{"n_layer": 10, "init_std_router": 0.0112, "norm_eps": 1e-06, "schedule": "wsd", "decay_shape": "linear", "train_tokens": 392300000}
Below are experts of layer 5 (counted from 0) of a mixture-of-experts language model. Rows are named router (the router's row for the expert), gate (a neuron's input weights, with its number), up (a neuron's input weights, with its number) and show model dimensions 0-127. Each number is 128 + 32 x the weight over its row's rms, rounded and kept within 0 to 255. Numbers have three digits each.
After each expert's rows: "comes after" lists some tokens at least twice as common just before its tokens as in all text. This comes from a sample of Wikipedia text that the model never trained on. Tokens count by the router's weight.

# expert 15
router:160130087131160091101153149110089167155162122108103140169169165159154183125132133114125053121116158103092134110151123153126065076151126136096149093212107097085156160091102110143065162165090124133061133200183158161116151148173148113127173128127171136115117143150119132100162143108147166137078158201165177126139147169129153067127139134110066106094177143135115082181119125143096102079146
gate8:132164093121118130089174122072173125160150107155168095121091130131063177124199092138137121141087153161080176157164147164135128121092093116121186086116153169089107155131106112146110124163143133109142102147137099138102200029074118165110157136093109186155127110134144112173132110120157122135133169100109086134068073197179069121132109097161153111135130056145149090129136164184110139121110
up8:173136153150232095065101129112123122094154106201119094165173148133141132106124114143157099136156170129122073130193116143176131064164138112136122141136165114074175148129075138111114138164124142095086109176141119117087097134124118089136172177135152142162093080110069090104169102075149184093159177123137095104193076179113085125118094129099100121127149107109134078079143145146109118171129
comes after: ",", "s", " and", " well", "ed", " did"

# expert 45
router:175083091194114137138120117108145180103168152090098115167153207141190143122120128159148111118153143142133148170122071145185072158158149109149166109117104110099097170116078143130136133132076110202164055172148129148134131161127145140156113138125125128168086157084137192126105144093102192087074126125185117116102117147078168086158120144137112086094157187146129113125067109127081073128145
gate22:144133145162124080168094182113136186057150146114094065097113126127129118137141195091134111084077142140079148146129081043122167134129143143115105126120193103078091103144080145132156125134134091151145112092098100127087139108188087126171095087193135091158151112137140116222128115169117136068115132157104170132123120162153131176109134144120139163101088184158176112136085110116159080107104
up22:180115078187148160136204178150070161126124116136127106119177112161081111095094118180111112101154138078125174163114139089105065106144113180091134174084104154125198113075103079137195167153102086148161133121172071154163110133074121172123165127124081153143110114126169108097127091147073146103163139175081107122137104118109114151137163143116150132144158153130149075125116184149094140180139
comes after: "–", ".", ":", ",", "-", "′"

# expert 39
router:160095124142119100125111113133112135144156099117182165139155173159163126114120061108133110099137132129139110108178092137178123176108121194117158093128073128099050137113104136126168116106097048149187151161198089135129163093119140168177110115099090132126112186086146133164086190114103116131096164147103120119160142156144212154140139161097122089114179191144117084165097150124113089103055
gate8:147134112143137111157105133168115164175154118199180124106086141150162155118178098156150114117164111086111065157134159034164123076114133142114119140072125102144096129143115092136136122087071085161121096093107158144147169095125079170107091127126175129100124120096117137141102102139104159126119097119030181113136135139179152130076180181112136104157149191115106100180192144130111178174092
up8:102151123138150115143114135141147123136093088128120113066146166106094145110168180120052104122086063189169100137111143145153051127128082176175147167163099148089094129122088102142066088174147064130122151111164125134141151186118067110134125089084080098085129117135130115088176151181176168098118143106109100134172062145103090114151170153168146090133083168131129128166096116086148142101112
comes after: ",", ".", " such", "ed", " known", "\n\n"

# expert 27
router:095106129123143129115132081126152125113138205081153104169143137128155157133094139131134103117142109148169131177148028149160140153181133137086149099163103121100091159100096135131123117145113077143117109163132172139158153141181083146131087126100107171135143130083113152073125166080130146085065111208201108088135177130062186121117113149105101098113144182110127092123098156192062074104133
gate9:085077117134140125152134109097119111035159173144139152151158152120133157152147131156178166119087078151132105157126108155147132139119114146101155178178137069147133117143128121192131042137184138115026170114089164092133121089105077082121134169181111154096123176103137162144104179108172154127105165169104118144113151105124135117116095205107119134168151159102153124107081126148101051129106
up9:124130091114126164118145146118150138221103128093111168118175123082070101057112107122170128108142100157105093120197152155107115126052106063158062130126177128129088128155104113114170146141144149076153117115147102133158102149135113139111086108102170097108137138151110129170143033164141166120076097164144085116149162154120103058134070140154104172096158100103158090162156132137142169116185
comes after: ",", " in", " the", " United", "|", " ("

# expert 22
router:127123090162135116121149107110073132125106166108097192190102192133129135077131148142144133123097128134141185154144113164131148113160157136114165117152119119092100194130100177122195105191155085130142171166183124141154162126183131100156134114085080161142083178056122093060115127132119167122125093088144110081109133128047167086163156158145144070056158157130126106147077136138103135118096
gate7:103074144146132120136103090076145174121110147124176168154129146142122062085087119066108113111125130133153164154162116093105152117128127165128124069105162115140117136123097201088109091202152166142071136112115082112130090032099135083111135085054108144156118158094147132127140171071109128136130111143134089138154187109089153109121124141115092137033182117168147119153110091171184153128116
up7:126146117127122129132083084094150123139118118135119152075138155104108127082114054111099126100120067156120167110153058110114135110084163148137103113156145047137133098091092103117156188117170082117125160143180142098063100097129147138126184127193116155106095152108083054049153107212126142115155204132148068118121086127113130112100125136145136170102122136086103106101155091159116090166156
comes after: ".", ",", " that", " where", " The", " when"

# expert 38
router:163163131190186141100128156078165157128131119053118096165158151111172172146125113084122184097173112194155148178150100095176089088115120148108115083141147102066138179139122135129156070140071098149120106142123100156146171132151177120105168135116131149123144155114115163117181134130087140153034096096113128150166146172069086127153118101101116094140128129130169085172067177103113132096109
gate59:197121133134092157165149114132121141180185088074117135199041145119123101130110131128125159129171161118143127136097058130089147072130047135164139066086099157134123181139119150112170139097094140137115172134111137192132161170160127112113151128108130111099095095131079169124058066098128147122139087122112115128095130130138143092095120166148157137088161155107082086201073102105090141148154
up59:128170132171149161113203163135076118129076119143149132102190070174113146175134173089121158169165103122115071152146173121124127033115158175129193112139106114107142157165115092161117152073126126128102157165082095192130118132161049101127161120115114102053117148126125165133097111121099112128103113041111126105161134139099095141074112086134093091111112164138118141152179130108109121129091
comes after: "-", "|", " |", " 2", " 1", " 3"

# expert 47
router:143115122135141074160092155059134115121183194126048151160120186140167197137113115096153155126158052099114125107160073081129139181178130192075146141145118153134114115073077166070145108142118112141133151155140167151114118092105150107148159145140136122148116146139156131078091152045125162105054143148153137122174098179110168127128172109143134124110139117121144099127101137160147187081163
gate2:181194116196204141124083171150057068110130123109151106093132140154151128079115177185130145092121101124176112122109137104144038119118137175154168110103146103106116147097107138130140079152122102134145100092131158120175114168111103058099091146198132142127110189061162126124149130053123125099163149108179136110168103145142167161132126113173119150109133111165091139140141140151145176091155
up2:141092073125144148169118137092105161110143121086120135115111111108099138135122139173116078151100058115159196114121160154152158111110080105152100132116088116117143074214145119124108155213144169148115144127139127150118156127130097143196134120133107086139182157082121112173107216110140180091138108073107120144060119171153088139166136100084097072119170111141166160122103142181145117175191
comes after: " (", "\n\n", " \"", "-", "=", "″"

# expert 44
router:135180154147124135152111124093119111144145095119106095145166136155186164132092125153174129134112061131148153162141027135111131105215154133148125141175068105095072025140091139129130097236124102108118090166145131155152147175135109175101160150136122128119134132105150144134139133103086095113137105201135128112077164132151143121076123088115109074127105124175152075152091131163142099124116
gate8:164111064088120149124122164142106078071074125143094124157157164228135085071171148138157169144166136116103067088116120139092123101146102168150131088124126113169125100133107133142118091167133133145104092149153155110160139174121066115078166123132120119126135111089196118160152178147116123138150238091131161133180099152118081137075126085088077099162139068146122126118152100122166105139126
up8:095156085183093124113097157125116131122158159187125167137127147160090157133137146145133096089083119178131079097097134141078105115153107119108114069109140112116144103125120142135098095171193124178076092116089152145105100193108070051141087108207142161171138136148100083197184088158122130122119110134163137095163115157130117191080114159106122144094151082113126123049148170140151158085144
comes after: "=", "\n\n", ".", " =", ")", "See"

# expert 25
router:102121119199103157128101084089107151090144119146107129106170124157142172127074137080133119159144112076094080158202073111129064138143156175082198114154108126123110169184126122138094143164104048158177138147190147171132163116115163135142092155126117126150143192111145118083159134128103192120149087178115135129108148148093102070163127142151153078101181115147137084150118121130172164074130
gate3:120127172135130096135140105113082128095146128125113109138116138124091120144143133111135089125085114121107102130086093177186140104129127145124163150106162122128166151100124180154124102199095200159161122061163125134096209127223111097156112087107097175139168184153212088121173099164062144166122122130111076098117149095138119104126104182101141072170144096164110138165101118146095202128110
up3:134161115111054164134144095137151098177099135125112143105177080175142181103081143126085078125164143163143114174118176160107104129156115099153115154173072114094083106145121147101076157132136083143115162083158159146163073135129121140138169154099126130139143176103039168114169141133116175089136073124134101131137148126075118153037111088157119106113086201168156153150172140135150069106142
comes after: "  ", " 0", ")", " —", " 1", "0"

# expert 28
router:154104115153069125082117133091085130035167108140149118096200164140171130112117098111152141114131134140137153159179097190109132119209099155120142150184113115138103196111131096133162141175130141204164141193120156181144167149120127094161103142156078153166063171122134158110132180127107158101074077144182110107107141142065151151126148140143102106134163178095157091152124126134096112118126
gate11:132042130129127128089106142067163138125096110075180118097109132101167143156185076065191158167053097110070126157149116160070176126139134129137099176150126059063101147073160111150086142126125098129130146153147088165140101152083123158126098127169158145130144126139155156142079120088164090132139117106178134057136129150123097114072167153100104152149142128161132065171140114136093125135114
up11:103116130191118177180100067151104104160158100074109123130185175122067134103093130145137180173127156108112072110113148115144111186124109132112135105143121144118128124209131124182153134152087076094089140119142094167114113138107047097146136110129106107152108155176099148117163093063064171093168131192079109128046063120145127130182113070145094156140133131163128138128141112124123118124107
comes after: "  ", ")", " 0", "-", "%", " —"

# expert 46
router:091104080151107186146144070103156147112127158133092179188123178180122169119099146053137117145100117152140103108173101120166062145175129108065147133167104090081159191154108159112097095131089069135159134163134125147126146165147143103152079165128095129171118120113118144131138145115063111136064140140167126096232100174088146081137148121136138114083153145111116116121104152182085099127150
gate6:085141159164078122104139180114155132172202161145072154149130165117121097113151177096181082134175130086160112148165166147116103151147117162108114122170107138083202161165122135167074104080075101110107128136081169177150160126134125114103136107126137133082108106090155149143133075180149095180185097194147139077168155122113117112110161136144171133157144178114099119172112170174167081115160
up6:167113134077128134141171072079157100124099138113147094089117069107140154138129141040121197126090143112126094158156183120141162134131182124103121089108121118144097134105144097087123111161115148183167078161110165091129118107075191176129201069128124098111117117140074171129142099136113097065122133143120054119103190143109156130151136125071120121129172118125128130163175086115061144091078
comes after: " |", "|", ")", "-", " information", "\""

# expert 34
router:125175110118124136129152121123081106109135138090190111176183086125130169146115149125136121120147135105105142097123083186123137063131136114094168138089113134091072166112133116126054025152100144165104128127114165212159179121115146158130126177088128117137091140050136101092104196108124176067113190127169125112187119150139171080126144130189155095121158173140149125147131158127147103143146
gate0:158168087112086125128141174148107101128060170101096154155133137126106165151107120118089117081104142174117145159121097209063105106122122081153123095108108155074088143102113127134096123151165145135129109136139146113178169130134141155186135163095078143161154163103159150133175203146142059124149153135130120076102042177074114108101154094120110122125150090162098159151065187180170163108109
up0:142091149109134075118145133147079092139185126057051141121187112190044168183119108131126074115119133161094120120137081200094175145120127166102143141133124126091157127144091111174101177105063181128105150151092120141144089126105095108123104136109097157170125190131111095129115139090133102059153145110131186104099122112181125127143153132124129069190125119108087134114067157174130135145133
comes after: ",", " |", " of", ":", " the", "-"

# expert 0
router:140130081202141125086142125131123151150142153134172126160129078142138167101149151127146130097149077121160089132174046108103179107090159107129168135128100111152137137083094157145074083089139080195127126100137060133172153101112123120137189173131108156147188128096114071103121147133126182065115150105084145101138160132091113140148134147210061082073121151093122105124105172101133092090090
gate59:184156120103164115054165136130067139128108188094159144081098158152144134103146169113174091104166122119179161102137151106082141149065079135108124109087118116186150136115122137104101183099186126105129106084058193120177134135116106134130103206131098119100138100136146098163169129115170129130148134120087119109066151134122134065099106136161120146161141190078152071167151157074100138091108
up59:208139162143095098141155208143092169168102097127140117145117116142165088136106075105171083135142105152165089116104086095106136069122120136139156163091052123128102113143133131142129119182185115140077129085113153115176118120127145152166143145170161054134134147125156173081118138171052137068133084106129141145172118100100158075080192113143112106161084109111079097122096149149153090092105
comes after: "\n", "\n\n", "\n ", " Born", " =", "\""

# expert 11
router:124162110169124136121146100102134128112150132111118147177155221148187148126104122090137065114141096138116175148167081125163097121180138140117149096175104126066085193151111151131128119153103093168179113233162143143136142166105132166157093133093133155185138164094131139089147154103122165117041108164153117129150129151041188104148131155143102072124148122117140110137103119160082106111081
gate11:122151079160140128091102141137127135133139117129154113140118100170062157055065128144169120144096118124096152147097147087122165069114088166067141097088154127082121085100109107123142119149139142126129179086135158098116129069126121210160090136184177153132159154106095192170180142111065117101115114209099097141094128159203119133099174140143104124120175121094114058156084112098140143120122
up11:195092124130107124143176143139098080133139108087160138105140158166081140165136156170141095145158145187154144126110085166044078159162117133153111058215149128142089157142074157105105105107111124128157134119113122134151106094144109129130144121112140170104142104162153111122140124142079147176157156141131132119202115117146119136114163112078091038115128101183103071140066073124142049087102
comes after: " the", " |", "|", " a", " The", " his"

# expert 8
router:123138143121113142185146060076145200144147184134128126158108157137118155131107187116148089076114120105084073138165087131101111156146143136125160103122131121127098153210148104151150140132143095135113086148151206170165164132193098128149122112074120173099072133073107080097131187061113184134117126176189093128186088134145194088130166139119124114104146138114155110142108131117081140139094
gate2:170202134080096110134184166130131127107133182196106168149095114110111145179083111173160116149146098072101154104173135102138170127132115111125138162108168148080158108166099157119101095067140191121175129106144142131189159110077064130124124097132083175132066141094125102153124114126155125057179076134130101124159090142084171138143128129156192138182144158192139098160123130153098144121105
up2:153154159143124101116168109208152158131128106165145094160130146152051115050140095121161153164144125126127136117135092092122093117098096116090156136098086132148104061047196110128115171106049129119071129196166127157080155166123123095130140141148158140165126148097138104140149113105130169110105102143122093141172112166151128124095106160164149116093056125125151131118189105173124203068105
comes after: "\n", "  ", ")", " 1", " 7", " 2"